{
  "num_hidden_layers": 17,
  "hidden_size": 160,
  "n_experts": 24,
  "experts_per_token": 2,
  "d_expert": 192,
  "d_shared_expert": 0,
  "hidden_act": "squared_relu",
  "moe_layers": [0, 1, 2, 3, 4, 5, 6, 7, 8, 9, 10, 11, 12, 13, 14, 15, 16],
  "router_score": "sigmoid",
  "normalize_top_k": false,
  "routed_scale": 1.0,
  "balance_loss": 0.00107,
  "balance_bias": true,
  "router_noise": 0.3,
  "router_bias": true,
  "init_std_router": 0.0144,
  "lr_router": 0.00167,
  "num_attention_heads": 5,
  "num_key_value_heads": 5,
  "head_dim": 32,
  "vocab_size": 7633,
  "norm": "rmsnorm",
  "norm_place": "pre",
  "norm_eps": 1e-06,
  "positions": "rope",
  "rope_theta": 10000.0,
  "rope_fraction": 1.0,
  "qk_norm": false,
  "attn_scale": 0.177,
  "tie_word_embeddings": false,
  "parallel_block": false,
  "extras": ["capped logits"],
  "init": "normal",
  "init_std_qkv": 0.0675,
  "init_std_o": 0.0,
  "init_std_up": 0.0675,
  "init_std_down": 0.0,
  "optimizer": "muon",
  "learning_rate": 0.00874,
  "beta1": 0.93,
  "weight_decay": 0.0,
  "lr_head": 0.01,
  "max_grad_norm": 0.5,
  "warmup_steps": 200,
  "schedule": "wsd",
  "decay_fraction": 0.834,
  "decay_shape": "linear",
  "final_lr_fraction": 0.1,
  "batch_tokens": 65536,
  "max_seq_len": 256,
  "doc_mask": true,
  "train_tokens": 512900000,
  "max_steps": 7827,
  "dataset": "wikipedia_en"
}
Below are experts of layer 11 (counted from 0) of a mixture-of-experts language model. Rows are named router (the router's row for the expert), up (a neuron's input weights, with its number) and show model dimensions 0-159. Each number is 128 + 24 x the weight over its row's rms, rounded and kept within 0 to 255. Numbers have three digits each.
Before each expert's rows: "mostly gets" lists some tokens that are sent to it at least half of the time. This comes from a sample of Wikipedia text that the model never trained on.

# expert 11
mostly gets: " his", " its", "The", " they", " their", " her"
router:103146116087095133170132153147117079115145165089101105106146074125137136105131116117131119127132095124111141119145115082125132138096120166146130170116108110131142108123159169118097099146077107139130170108145130139110126143137156100150200146155135135137130139139154099131162148160121135132091126121206105123140133129109104121146125112136128165135117173179149138101113142135122174125150119135124142135135102137113100120146121105115142122175164097105113177095119116121199120144137108
up0:129126153115127142143148136132086143130150135078114130177105099108083142101110148110151085157113141099128120109152112129206140100112138124165132165101115136126119098155145119123148131139169114095134127144151098159126119152125083149141153147108134118106101137156132125183166080098110131156147132113107115102140119146084145110132122155137144113096144171147144165097139118099143100122135130102115091165144128121103106095154104155136075086109161116101133137100141138144156099157081154
up1:160061169067147146138107146081151134127109129135100122144123153071146115112126157208129141165119135106133136127128131128112107130127160151110149131115141127124096124163098158118151169109139121137137105112090114108114141130118130141101144108119125188130148096108151133117095120101132104165116092098129116184151164108121106163136141120114153129156132123170126113127116113127095120140146154135140131161118159159092127134126148140127193112094138127177103107166138152121147103132088149
up2:094138107094123141144134108130116139174160188099080121144102102160100165163157101110172149131087108130123115139143153113116123165111137137133127143134122121125145121098114149109103113128087133091170110132169104120120118140117130106085118161147113163133125096129138088124127168160125125114129136109129091136121128056114114104129108137128094124125127144165130122171179168122166180113097143132132142156182118111115152153106103114109117105157152149108080158127104111136130097134091116
up3:125078112171148134128141096130143124088101152089161127110152164122160173111135138137111145122117141103163158151129106136087137191125188143126130153114128125168103140097130117114074136154140101112150130092123186156126126119128133117123141125110132137147172161135089142150102098154125139111132151116077084102126107134161139078140115146142093143157086104143151121115110127160154125156120111113132089104130114122109155187121134165113146121152126133156119118132087150089130160121111122
up4:077115115148135104115144144118148113114148132106102073123153115107119132138087158111128120122134137146098177127111106115125184150128133138100141109158137165121117104137130103166113160115131087104097155098168143113133170178124104149079108095150157136080131101131129134150129132146141176137152088203123128114143099094124077110108138162117110174128123132140150105108117146117145118107139106109115105149094144107135138162097117144152116152181143141117144140146154118115077152147143112
up5:156135108105171114133139108094136125124109128122087154105134126162105134125137117080154084121107108127079099102143112104145154088143125120131153145122093145167115139128095133132128099140123081082148126135117160157143104135137150112118093121126087105126127089104136139149130152131119135127058162161129170164117094087108142128139122147155146122178088153128159154160132110159167104108136089161088111147122134115164110110079106110168119152157134122160124136111125103132162126106093108
up6:130096140132083124131136118184108100122183150123083174120123125151129187136142109121106133103131132167115151124104111114143114163089122104133074146133118138133158116094129133116147104110136120126122149164112160089109184120124160117111117157142133129111141109134168131103182129113148158138132126181147116102104124138122092112164142106155119115114159160105141126093142171131109083116137099121077086125156129145139123152102143192116117113165155080135114140112132114129170122120115116
up7:118128122125153114158075174188132088106145116104074121139146152124133099148127158119116146106099147121141141098136100122131182151138133143180102146132149100113133151144111113143107148120108122111145170110089145141141138092163140162133118144173097150185126125126127143124100138184117089169134108083125120173147158108118119104121115177138101130112090123142173108107155165127121123147120133115143117119128127172119119099116154146111121099126179137138098105108142131116165136140136077
up8:090129098107121108124139171167129114079118129132131114113120134113163112167137137096155170141146108091118148176155130149118142138118173110132107128144169161138133119184150178074096092147139157119157140139123137146182164126124107107171127108113162130155138079109087169118111130112139159107105132179121130133139125191110111129147117172157141092131136113108098080101139158136139113167122137138130148126092120117111137121152133138136104173143128107099136147099146132111103138133113130
up9:136138145143099156115114120163103135133158085135152121142154139136109169118139104101139115107145151088110099111120136168103103104133130116151177108128103149101125122072139122113127152129145161099149124139144110132093174140110148130162136146149103164155108133121173130153155091172126135096095132180130120112161131127132102109169090185145135111148158164150167162119119176135128108140102121112149117160138079157116112164113089156092143123111160099130105112139160161152161133106134116
up10:104134103107143167094076132117123154123116151124161135106138135100112120118107162145128105075121079111132136077152126147141128130107130135110110180135124094139121095055106111157117115136154131125135089160114118108083142104165126088124148137121136111143125145143121149166098110114075129082066139088133116164130105133097126126136121124145090124128147161152126168113151085152101166119157165135101141143130128135124128110156084135103140121119085159120176118147136153136117143162137117
up11:133125118103121113157169138121137120116142115110146093111110094137113137107118118125129163137114105150117133138149137139134123151098126136115175141153122138147146122150118129134138116084106162121121158117146125140111094153120091133110161115129108103150121119188120181112108169135145050110163115116166156110140127155184111099132124105183149176133152145135154079118141126157130141155145166121105122167116136115132192113117135097118127073111143175136163162117139168125128166094131086
up12:142159128183144123141152135139144126138146158133126129125137113197115150138118149161132091110097147111135108057161091154130098135136122125129141141128066115145158149156117150073151131144171104059117127155113160147121119142105127134119129120121116115148116098084145121121137135144116116126070127113177147118144109134110174137138144102158124125123126145090127173163152157119129137139110099135097123154107149074113148092114162126152135162143103115116121137141107125124160181102124094
up13:156122108116113127118120147076135116129140095122122111106118110176129117061124111150141094112136175146125158127120115084155147132106114135159139134115106144123127211095126119118137149194129130174124159168078129120133171165118151135101132145112112135113124130119116110131078123092136153101114155129121109143147086133113120107108150133172079121100128116119137139158142131181115126125115141106093154106102099124087107130138135150152152072112123130145110139150090126129100087144168126
up14:136178120068157132093137138107173127124088101125138119163073123151098109134105171154136142132124130074149088125116108129137121130108142128168125150111120171131127117137152125117157121100140120110069104110153167142129112140126124090167166109120152135148153102111101097118160154147127150148105106122139156158077129095090114103110102112141108169137124151102133172123145138102088192120137142117133105151114136147139117108146131145101106115160118134154132107120147110182155115088142109
up15:159106125168115121096107144142118165160096161135145123137139115125128142123143146138118126184145132155106135117113113038088151137129150135160115102101116104111139131113114132118137067148114125131096137126111136134126162135107085186134138156101150145118200109137141150139155134119165154185153155132125144134082145111161166127121103180091116078143098143129137107147158114130160144144120057131156132111145103137103116118114096129111128093137129125115124156136125119103135134122144110
up16:100182114153114082149128170142118097124171127108115096141129134129160102166179090124113099119145099106126136107140096151109114104135060118164099150138123105137110139092128149131150125147079154177128141071184141138194106148139133147110157122139133152134169129103141130157147144129175132135100115123132099120136144092112141145110156152111178103129092156118141164120140137115138122100125115120158131152122100109118159115126122164127115125118106149100146097162134119171137124118113103
up17:140128069134189158125158108068115131116115152082174118125139132166142092124140096115164127108142079137146119111156124126151157150163137146116145181138108151108133151131129121127128133157120116127160107148114107174133149141131114127124103120109127121173095131141131146121115152203111119172110165121118138163088080123101141119128144122113126132155105152125092143112099086196140117138084154154091086136135127103114114128110132096133124140131145113117107159150112145112099104120150105
up18:100138149112092130116113101107116136116111129102142103116158102173100124109110132133129134132111082102129129123164101106117187126122122111145138131110111084104169133107178148083122139129119141125087101137123129168133102161133101097124175109104126141171116147122131134119112133184106118167097146117175145129176146115108094123129189134125121134142141143123136160114159123109155159152134167151139118106132151164104084131141162091150172105134150136133103170095096152160155112087149115
up19:118127124077150107145120078110120110103145082142121138124084096078153126116182116147118139124105070075070160109174135129121186150096128129154182158128104185112124120144128122115119133147125151128134169116145146146138111149148103108108157134144094126135094142139132133139162153147133111126109142134171137128139107142142109097139141113139121133162098145160154177146095114125118175114113119131106088148101148130099109154126136147116141140119139171130088139092083134116114121141155127
up20:103141145127125133124126145124160150098123128191118144126121127132135141169141113122117179164133154124120123128094107110117096136148154137150191146103133107137169157156181158115101130093117195124147127121089093109074118149114093149129104144114117134137113144170124142071158117115183120139114148100136107123134161123121170105119112171122153152117142138161159144154089162106131144118144131147178157198121127145102141123117101083133130118086132118138146141125131112142136129120155132
up21:102124113125112138137150176101065143120072134149123112151116096142119138150136151174121128081144143143063122111111122115114120154100123115138128123122186123177106170111182119134105136122142171116145105098190123134132160131169165127138129154169063138150117131116169118116125136126155140131128096146143131124143101100156126130080141138166132146118113100165116121131118121152122149176146080113133155136141106132105126133131131128131167134153120148129093154139119135120134170072128136
up22:126103121089119139127137099122127118138113119111153123117144121115129109128119114137150126161092126123081136165166120127127108147130121118111161118153126106126166130119138124100089152151109146130138107093113113154115104142104124081189164102138090174111114108143113162089147131159151097165135133133107174096114125132152113141174144155167112146142107129148120127135104162131076168111099132105120157182098146168117169159131132090089152069138122151107099177097122109133144090146154101
up23:167149135150142104112166127105099143113145132132134107141146128145144163150126140155131125102150138150107115108116145141137136139154122121088130106123094101101108093121111087140129136118139151119135146085155159142120131071103105100148143104144121093116106139089168171110087134064145137108119093145145139127146138107133125107200114124101094152139126162166104137154116114079148086171107155122121135153086124145124157117127098146049111136132147137094152142131157156098161155120109152
up24:131129099145116137179167153102104087122152160113132107135177087118097134101091097154116122114103106086162123159126123113121184125124125134077150096117143102156124091112097123159128113139137124125084131167144115158122111097175143112096133146124135135113111156191143146136121128152138132121124138129122145064153140130070141126121125095148093169115157139135130137103138114133094152155225146118109128105108132152113112149144146139082151128126140112125113118149123138133145132110141116
up25:138120175116155120136096080142090120106126135129082118115136095123117135130126092168133165138138107133080109161148068121144135127093119129171140176118088097161120136111125179106127138099121124102172126119130145176100128137164112133112133123098112136071142119101107149112121135145118102093125145172112141151169149154126160141119098117123117104127133172137107133122116100112157143085126155092132142182148173155150116114136148149118095153115121112094120172117133127127169121087107115
up26:097137134107134104129170101096124111075112153117101083131084125100162091121173081121128085130140115135105122071139162118129150152116121115120106087105112142109132140139112098100120127095125174133121126140100121141118082145143144159151139103120092096161124123151120083134117101142127102126170126134153113126090140107092126109151085093077169152138106112121127139134078136164141124105144114161134144135107106098141136120157130142135164091150129112130098135103153118067149106123093102
up27:123147115130119177138138152125113120097120126119097114097107108113108181121165131131105124119131110145171134119130163175160107164074145185142112160127094098147116145142155107132151126104097141127099101108157172112125143132139120141111114119159149112135144111145128132121148183178160104130127100161098130140115125115165124120159110081122114089137092116145125113070062144149116145139117120106155157123165105116099111179122155093100141145116129087108167143101142116140141113151120149
up28:133116112122144120144115138113134134113059117103107089114110098111180126159161165126164160122100135145145134100130160138091108170138154132132098110123189127151096136147154128126104116107133090135108169161109119146116085163101119140154160143163117141130124135124144108125162107123118120109153110125136137114125163112108122108110138150146141172080113082133108117147116155156147111155112077097101131116130105156135132082162128153130069110145134156084141124097138130138178094173112109
up29:145119139168139112139123110133102099145105120125118131127149151141098124179077099125107139106141119116067151102133144110088089145114154137124105138131077144150117154126142110129092156112079115148113119079149097144126120088138139099108117102120093101132132123151110123090080172134113150125146096134129141145109122129128133174099140100095126129112097135092119108149114165139117109201165165137097109101123115133136120162093118141100132153139120100196093133143139131115174131123156160
up30:159128154135103154133101128139090127122125120158115144123134150099135149139122121112118146195145147116131147126149157136115114116109159151161088117110117148126104149128147069144144123143134136148173150118140131148104162120112123154163122104135068130120143107100100140134112073095133158159092146174083123105129128118125119118104118095137134126126152172156130052097183159135132160210091132100137129157118106132164116140144129123103133143133145133149136162096124102097131131135170115
up31:138133086093100112146156104159114132107157162127149141119121143159137107110143144139118177154176106115110114144123105091152131127136175137092134116154092140110163171174133104173138128137116071119121112090150128191105162145165176134122102140146149131166139103117128095131102162145122136142109114142143098085140148121139105140077118118107112128095163128145139174141194132162138110140099141110141097133113116149116128142139129138084143148133126126129123135176128132155171137133152094
up32:168159121160145130186109086134142104082089126120121106108134155126134179146153128156118153139168118147126096135159129161137123128127135198137160098146159111139150123128149165120137105147135142113117174130140088126154143126128101132094113125116164120098149062122099173137148112102102101068154159141107150145113137112150147129099096107099147124079142095164134142087110131126155123131121143119143149143145141138113115169098124142113112146136159104088109121121098164092144134118130098
up33:104119141103105130111136125117152134119176154134087176126122104104106156087131158098118116101156106131155127097095121129148105091091167128103128142125094101157156113164133133121154126073067157174160135139127155135099137141126156122149119136134140109142126096116127126134160122137110101160111160125091124118148140138118151127154091139143124153141146146164141156144136126142118165106159112180116107108121081166105125117168188155152129106098119141150123129137152074081135113170095126
up34:115142153103156152127139122119167131134080111161139107125099106091110135144179136098121141138113128131096106106158156102134142142123117105123118159092133155121125133120089173128119076142107105149140149090123103144124127095140146092109121132160138083145139156173087115098104143105132144116114132164165130151117122175094095118139125131127138121118130159120165116146106134165118099134127172085069072114151187090096135138124133116085082120150123110129181136134092113146130136106129133
up35:129106152166144104122105130166131168144180137137169078126126118144126116155101105108137138085126138155161155083134093118132139128114129175181111145097136089176156096130105134115145105115095145144120114085110152150143101112104092151117147110157110130153121132146122147159109123091138090124157107100107150130097127142160148133127126119146095145108142123110173103126099135095076188119146142116112091114120076152113144135124156099159135093143145144107168117137139129109110172132130097
up36:153146103136086142109108154152106125119137143096128151076149109146088134099098138130118128142168124165135126121137115142112169121073084148163136131126150094123105113106137111146159064113140115154135123133143150102120122148141131148131146172120080143064126102151102152091125114140106115149145121142122157102129109133122132136093095133174088149148141126135087148081140104074125086095109156081089166131138095127124146150122085137176121127130120111102133100153112129117145109135157142
up37:124110097100088071131109144116109097141142121152173145142108121121095129096127126140162144130130132142075184141168161146140114142129106138157145132110109155095141107101135150147155095138102129115112136162158151109137140101144128136157094128108138103099168146100153152128117139177079101106085118116156103136138091092147135145129144119138138098145140121138143091119159167108107074123127166138117100131127111173123145117114082142136122130145093146106112179124058124146165111109120115
up38:114133100101127119117114176104118087109117128115114078130133132168121111156115108171074145142135102099142111137118141065095098107113108126082149132115113123133112114154111133146143140156172132155090105110100104104119135159157139099102151117168120107111108118140140107119136156137135111162104151144112122119132190123117134146155081082117132106146125153125104107137158112123164151184099104124144133136122106112126164126161138117086122055157110174117108145131135149096137168164134140
up39:140160146124138124141138140138155120134125176097124097076098115166120119149138134080084109156146121149156083128130123119128103154130131131191105099154127113121152159129144132099101113098092128115111137127132124153120108188123143125134111142073136123175125126143137107149162156149088074089086132149172122134140150116098108144108125144136134124144084116102171130108102134156149094103092092127121132117130111096129075134123108085119164146193118106155139122128133122126117093133102135
up40:116116098178126138123111119116114103154119081165130137130126098149181152123123173161144119092122160144118160119139139088119154117102134120105126155156145113138125120153114130135132092153149153106146118111104108085109158140157109146120107124093118157124150118110153121116107130091068110102134099171106102134097106091120120112132145139129110106130119157158114159087182125120152132151103168127152138156102105147115153136093142136112131114107119099122136114088150165075189078159122175
up41:125106112101147099124108149155136113096113148105155098184135094095120088095129140131118125164151146130095122099124128120175122122126146092106103113138116113131118082166173147101139154129108147147138096096132130150137099176104122110094178105166098122145140130110187137120146144163159074135095096105164148113117119144129177123089160108105140147136127139105153146130125164136092137142091129128106112102098102152115154123111100076168122123173133139142128156127124139127142159101111143
up42:144156092160145150111116116152147113158157109096130154137105092100126104115151130124107114177089129110131123121127144120155147152134099163152164137167125137140151117092179144152109139109109160130137153159095164178119120146088077091150069095100123132123088149129095117138151143136149118139123115145162122081116134106115152149113148133137109111147178167101122137099105156133182103107106125158108144125118126115085135173118168132154119140131142107107099141154128071101143144125144139
up43:139133128150094106143096144120127161126118104093123133112156169146135086162106095103098066141114152140132163148121157121106092101132088108112103144081154104129084142081141111126109116094143131150102128143132108146131199148135115074118135158125134129117135106135110141128142138117113099095113164110101060089134132137150139109094144095091111147110116116128079146119120113108160109127173110072091105125113125165097125148136111134137118147105112129134088094144144143135095130137151113
up44:115114113102111114121156107138154124098138132145123117098084109144129151129131095148098088166160108115176136097157108121124115107117143108125151155132131137104154136112142101089109119146150102111153111127105115092123169093134115104126149165093124199158135150163080103120159118125106133149086188128142116126131136132140139150124140173169136177127114104135177138167140163138153096113122142080082148158157112149122102141133130129152133121117125154094117111162109155165178126117133092
up45:101152147123118157149117123080124117130148101135132080152139127107143106123131195131135128152141092123150159091144150103130160134142120159107115130124166115104097117141142104092120116099124174135107116149075152145118113163107110120124155099129106124187121165153158134150121145133111150107127097149113140095093112092132134127095201124162161128141185146158120148123116123165161115107166163135140144168174120112140133143158137150128156137133096126129127114148112107176133144077144153
up46:105140132099115130124118131145081111165145141144140096153183116159132161113117098118100154134120091158120151147111145117130116112087112162130098115122122105129161088140146103146085155129104151146126177131160131161128118116094128159142151087175122124171109135141127101141150132108162112131105134125102149108128111139207138099140168115145093145128101173132107076104119113181134180146140142127124142135151104131142122113164156164117149117085130129125127119104080112144118141167147164
up47:119132190168099162146200131129119121096142079124122165097108090147123144094143140154144129161129094088153116119159114089118170164128143125139178101120127128142142093087115092135154128155135128104108153107155116122106149125122130130108131169127117126118145169153148108108151110095154151111123142151089125114137145086096111115112152102160136116123160151106124121167117100163109146098161134144119146117116153148117130139106112152092103162117114101101167086125139113135161121162121179
up48:140139153096087116145097140171136121122126120144101139176099086127157164138158108106144138111104129120117115162125144112130120101167141099113078155157123136123173146135119106127147136155132117084121144103092179129134105124132152133122117089169132140093170128084137142106117115152112076143101122142191129094140106163102133148174155115138121131129125161116119082127106140143127174143114154148129131117094132129107158146150164124130151098121114158159079130067119123152131096163161124
up49:152124096111106157142155158140158106093156108102139121094124115164122109122101150127171106122131132145141126168128129086092131137095131117129118171092150093119065166140151122155120128131175139116097184088145108175120158136128100097149078160167126114161155118125143105135161116133149161129153127092122126147128182130089182148167105109152142122132138083160119124118147134145176088141141130124105129135149154148122152124080155122111156131147122126121128118129113153149150159135110120
up50:135139118124101118132115136107132112135165125080132174127159134158085103132118067120133117156101113152162083089180095134121081187121096131119123136129143104134102136136170141120124095116125139137165173146135093129124142125169136121092105133115122117141117121157129126188131127114109141143126118152119155179142163111119150130081109130132105114108110164134136126123109139104087084128134173095133106110140104135145167083166094158126119116107152130099100151124097110132156092169132154
up51:132154141122097149181114167135140092099107161159162135113148112132103107101157154103128162133128129082114133152130119132139150123103124123134131166185127151117142083112139140074158119091091127118090100141120081151107117137141190123105160150130168118112146095164144082116120118137138115078138122138090149133180127163111143131157153139132120134128108148114154136126141151166138138107150168141135080126127157135149121175092127069121097149127114130157133112097131086134137124145146122
up52:170119129118132091105143164126129082090115124140153103140099094102145162109136094107098133158130102122128131071109140081127148117123138143131160126155129143123174093110132149123129140114098171128120092125125144130128096101121116140139108102136133094122095111131129166142120168172130128140134145113170119142109110163120142141105103113126151126142084129095127156124116144164169131133157139155122140132114060138118124071132179124118140106204134141118095162146161141104160121065108119
up53:132158128114099156142111118122140118117154085129152150152145134094124112101110123113119125128184117129116178068120133148117139087141131136121104121125143105146101113151100129116099135112131131163125101105084125103152140129099106189105131159151152081072149171143111120176110122154101119153122136123128112101129159121104172124138087104125127099078138125137092103110154096080106090156143128080124166116134120154113140121152108154141151140117098158104145111164174119094104113127101150
up54:134137106094113117124141140106128140128172162147143101158135106107085144083135171151105106123124133099083132107112149081092208096091145161138125123146102146114139143104124126120166145165088152127112133134117109152159122139140114119128124125187096125119116169136119130128162167154131126136110158141136102101155127148123145117112154098136111155122112109146150113063112095182104158098136126162116143115128123146127155128126141111098106128051163160141089135114133129142140099131153115
up55:069097152096074136108127126119109120097111126132103124156108123150133127139155173086132148197137142144135183116162125133101106151136144110061105141128118156113166112143151170152115088139145068120176145124136119111143145133135155093133116114166154130098137124152149102103134122088146143119137079149109127117124075122177133117141101114081096123121151135165111118133117118096137139132143121129116144110123125113120128156151176089094138083138119123099108137119118136126137118165159132
up56:102113102096105111103123139149132098135179110135127159112129122127112120113145176118147098134124141166118164130153144112102122104090125155164134145129121145159156143154149169116091149128111132131112173184122111116078139113136111113138144076156127171084144140112121091130142142138127100140073111136203134096160107110107088141171113120104119141151130100109164114118097145110122154170155103155111129090118140159107138094119132122130135118150153104100094148068129107152151140127129138
up57:186101134107147137084099163145134119130116114155119121139153097104151166116109145134152101122172122098179163115116131121146149110144158155153172173117125118147130133125115157110133149115108126138124144138144097130135141105126149089089116090113141159118104113141166141104166123099135102127129132150126188119099132101143121149114066096083164114135139158140098156154119145129150070113084138150146151131124150142139186144089158150129103145145139135096086156087102153123137108131139132
up58:114132083102130143138145122093144146057142154105137160131078105157181155122110143126104145127138145118113130071153148115096125161121134167123115118103127102149152111137139117120125115131118155109095162095147139153101098179148146145127124156129148155134097088107143114128173131112117114125108089117210135090100155148111123126120116131143071105134121164150113157094155111187119129129112109147128132095130141155132086157111161104105135123169108143095137120155138109142145133126148119
up59:090124106123172132177116183169102080128125152102126094137133158108159111135131123155144154141108101139112130113123128117121104142132146109101171085104138131166100116166153159111109156109125134129141157098109082118101166136094108138134130099120122111119161111137148092143160114097100118147143096074137115096111094116140113110137156136098121141165155159169136135151099128169116163176179099125157135125100132119113121130081143095112112092130128094105119149127113158080139110149125125
up60:151132127125101115156160138144143112095105115136121082119161117181110101132117092117130141179167096143136100167163127113158143113133163141098121147106141111114176114106112169119124114149112127127129120119125109111130145099112087124092148146178144154064131124159137173146148192131196122134159139117115124172123169132139127156145135120139156134133124098082122129113089110129130140117162123175102119154128109139140103107094135139107156141134102102168143109127118130086139103092142098
up61:138120109146134150149140148141095124113138136088164085136121137149137111111104081114098133140135137150195130089151114094137172164118150171118112084113119122148138107112109141148094089119133112180115138096131091135096164104113131109167150130092124116149110127115140150168096112119113149095154113131118115141126151154149078135138124167122104103118159172160134174127098171178123146080167117101152150144071117155158138132127138145137123114126129125133162157104163109150104121124125110
up62:089115155136113108154136120112085107104107176146096104122162095121170144105126111114134123117116111106158136110155105106129124069108100118132122165170117119114134072095139158142098109117113104153140123125155095144083151118114127114131145146161082138119132117140143098122142129137108146144093119113126078098072152138103140141117146145136159132100115157122136108114131127115120152113179155125122126107142090115114079095139094147160150168163132110099116166072137132126182095133169141
up63:134127155111131106177144141148085129127105167125075125136099141131110125121127140155075153159086122109064104160101129099093138152096114119139125154091085109127125114117108102139099136130149127101099087103138109117046124121168100170142102105111112152109136152159167172124103123166108143113101108114128090144124153117119095106163127110155126140149098150135133124138148146114103154159098100138124101123135135130145173121182144123130102169125126112098124126130127156113154101126122109
up64:095146114088129161139161133105102077143149123106108110119122151085123116138167101138148092145153104134130097100126125075161108101136081146117112110129114128117115169147123140129121085146137123140126154121129176142139130127078177109117123148137124085129141131144169140109147093114093093140103106105114113155110124101110134141105146083112138084176175149149161113125108143148083176146153094164157099116113118109149132128157113142121105151133147094128134142144141126154165121169176149
up65:129131130150143137113125146111145122166098165131118081090153097180130113117106060136136130103112125105137150140133153126109141145136135139165100114112060161148116124143145129087118179118159102151128104123131154163096087133138168105153128137113155136093138131136116096093156137111127189118127093142116111119095136143110161188153151136098112131113120108174122146134121129161131172120149143148139152146079108095127103071131091116094141125112152104101136133136137142118162117093135119
up66:103117073121101125193106147136103103156102133109134130170136144134104121125135117104137117087175125158116145108091113138130125103084130090147100129120137101103129126175155158117082108147146125158100195124136127158117129122130098127094137088130174125112113153133148128177153105141139125151129115079137156159141129109125153143113127117103131124118118142099140107137152145088114152207147175113133131109105133144102150115108143169130118098095111128163113161121109123155159130087141151
up67:143153090093097112128135149147170115094104170129079148126136092123128117136165153143105140179144093117112139146145134129159163132139125139133146148086122122136171144149155170116138116089105166141142196138108111121088128158141136109128113141125094126068130119126060122134156145129117162110131115141150106134139120141148107134137098142111133114113117136138166160116112138129147136151148121151118149182106141157108161126099099091123129099118177161095095164111149108098148133177117156
up68:101161100088113129104154116126134128136119157128087142133095102110159123149113162104159130116145135105157142133125128078126120117129138115084075156151166142135149103093139177141175121160100110104118126132169157124118137118174139137139115131149144131128138137143101138125129108122170109127136161127139089146126096109135193155150095130106155151162123126129123126135124139081105149105190135125149136154122156097104177156109109062121135101165133135115090151154178141118153140151127090
up69:130166138108181168143097126123119114111119144091114136114118103120136115082123115121094076126122138146119133121114115100145123108124093115139128155113081124136148102135114166164138091118110119142114136113175126144131097108090176109176119151142139124171137119117131136164200122109093133135129164117129105151097117103106120126150130111103148124115102153130118128081127117126118109071176137144128101095155069119096079161126107111113140126162163101075129159120152098154148102114136122
up70:096108102115158152092131139120127116095142118103157089135109141169184109128132093101122145135190108127123116096112104130093083152127123154150137113118107138150105102100097133116104119139068099125152155100162145070126119081152124127109147127115109085193100118154152125144161121117141144142097117104162130143115156143139103121131142141132091144124115086118135117128124145168141083120102102135144128156177148110133111155117126134110129129156117125134049154153129116101124125120158095
up71:138117132126143154123100120110108129116144162149116134063137100164132123138113136124122174116115091120156159150161109142126137152092115158123131124106058124093116108091115123121097112135075136165122164157131095121121131134131124109147087157152114086117147116169091110125161109111118112137138130144119117170086155099124151164122108133117137123125084138148183100115105091142110124095125166163126148113149133200129154115115114154121170115138167108102113169132112093106155130150151105
up72:128116113119104150115151168155159098162089139148115099104119109141146152156172102105115098166088096094087161126141138062099087155153127086112177147163144098178177117122136124168115130154106140141146118165139139111142131131099119117136130086149116173091167149097152126113103124147139147087121126105184098144150123147099127128139106159130138105121127159129135125128123128129083125154129127096163149136131112121101118127156107111132144141136105129096110112134146152111137130089076128
up73:116113145104091122107137151101102117131124130075122087161139094146103094120149119160119108109124106120137104085120098107097141148098131109180119116152163120125118141128131126140098145098106126115075097175200124079112140136123080144154150146127102099078165125126132132117114186125130161169096146144138092158101151136083104138096163091145135093108106123111122082111099152144099111126146077102142142115135128140126119111112103132107136149111150140131154148154131145138137133115150116
up74:112146165122148146135126135141118080153149170141113128112134149126115099077167146150109111136115071111161133107165149126150075130126134125128129152143121169092117078138134142146133160098139124155091107108155146123118117142045148137144137112147093110099146143137141139103126120135146119123043137147129145140081091108098131121124137142134146145122098107151151137167139166134121114098156119140195164113132095122118141084121111134140142122134125140117079073123112128108124135127150113
up75:157144095095110172146127133148147096138098177103074125122160097100110097130125145084144118180150115120095150123136141120118118106141125112129144096104124103162142105114161146141140097110164136127147149113140148131106123123133124121122076132133145124127181139116116145153156151164144072137137137108096103134136130054136120134150112088127122144153097125112122145174101154087168159126152110133136137138170153112127113114182144154175161152108145102128164139125172085126145108129148132
up76:150096090093141135132115166160121142148127116120140142138177081158086112123149154124084135184120110122172116076161144128112120121082139153132148145139146151113157096149152138125120137169160147143104188169098115144126157141146113157139133098111107122117132120103090132115133108125108092165139119096146130134130105163159135179121093141142116153139155137139132139095158115120118137111121129140129139124103133171151172109100080099130139104094138150162132123157150133079098158148082114
up77:144166140120097145147124175139091093103130104131108082143170141124084128099130118159115154125135076157146123105146120109158093137131125157145120155121134108127063108124149089152085120150150155165099139137107098142123130114124128116145128134115107114148136115114162149148159149174146142157095130123157154142111119167120114119148129124135102122142070177173154153114113141104128138148130178130120170134120107151129159102127090123145102114152138099128117093080194125101137140118125169
up78:166098147157064122122141150162146126129140160126087114123151120095082171120144111093129147101154130110123114125140142087107104154139153162135146096140111131162119160134114110119092120163132093099159201140095159118117160117114149114138145116152119100115153142132131163152156133148189143137120068153126117113094118096119122139123151104136093098102148123151113099103141137118145152106163126172082167125113171136143135123125142146142155115126107124087113147108098093122140101126161125
up79:138089109087127146145085144075129118101164102147110098115160109118145129144173111108139119115131090135126122091141127107139134158107108140148138123089080108151162130169118141101099137133152140152155139095098139105117134116126126136158121128131117146104155144133119150166191139183177131120054134096149130145149143159128160146167120112121093155120118171118147137117139130085157135155098161148116144115120152097145149184095122137142139104133132140123093155109151086150163136109127116
up80:114136152127104075129160144066105107159163106121142104117107113136115106140115133117117115161107121118119111156148139097133192113121112158131120140123175102171112118128114144129135180127141120134133111178131148140123090146148111129131123070102140128130120135167132106136110105127094154121087097118131111052133104103131090118075127128147130128124148131097161132122091120106130187101162166136141139143120116089073138107152155103104151121145109156123109118103153190126126130114123134
up81:134165124100143108104150115095144144116126122160126112098179109149081116112139107123101100108120107111060140103179144112130129142154095146097133154169071140140137137142182125115096138133135124119143122127112136152161105146080149100123160120140090137157143116141123127072133128145120148140126151134130109180107156119130139144142144128152153150138057119143192096163153087110147113120112134162107121135148101112110095169108153125115137155113137094144144097100109100128120111102134102
up82:100161138122124162119125093123129105166112121095143084161101122106142114085098119100144106115172135116174113137147122089149099129089104158143158116107147134153145115159117101143097125097120131107091134157108088113176092147143144155140120158151171126140105158099155087140140094175145160113107174099133115148140092143111142120110129169107129115152095149133151100070140153113110114147133078137114143166128168155134155117134111112128129119129178115088132108118140116135113105105103145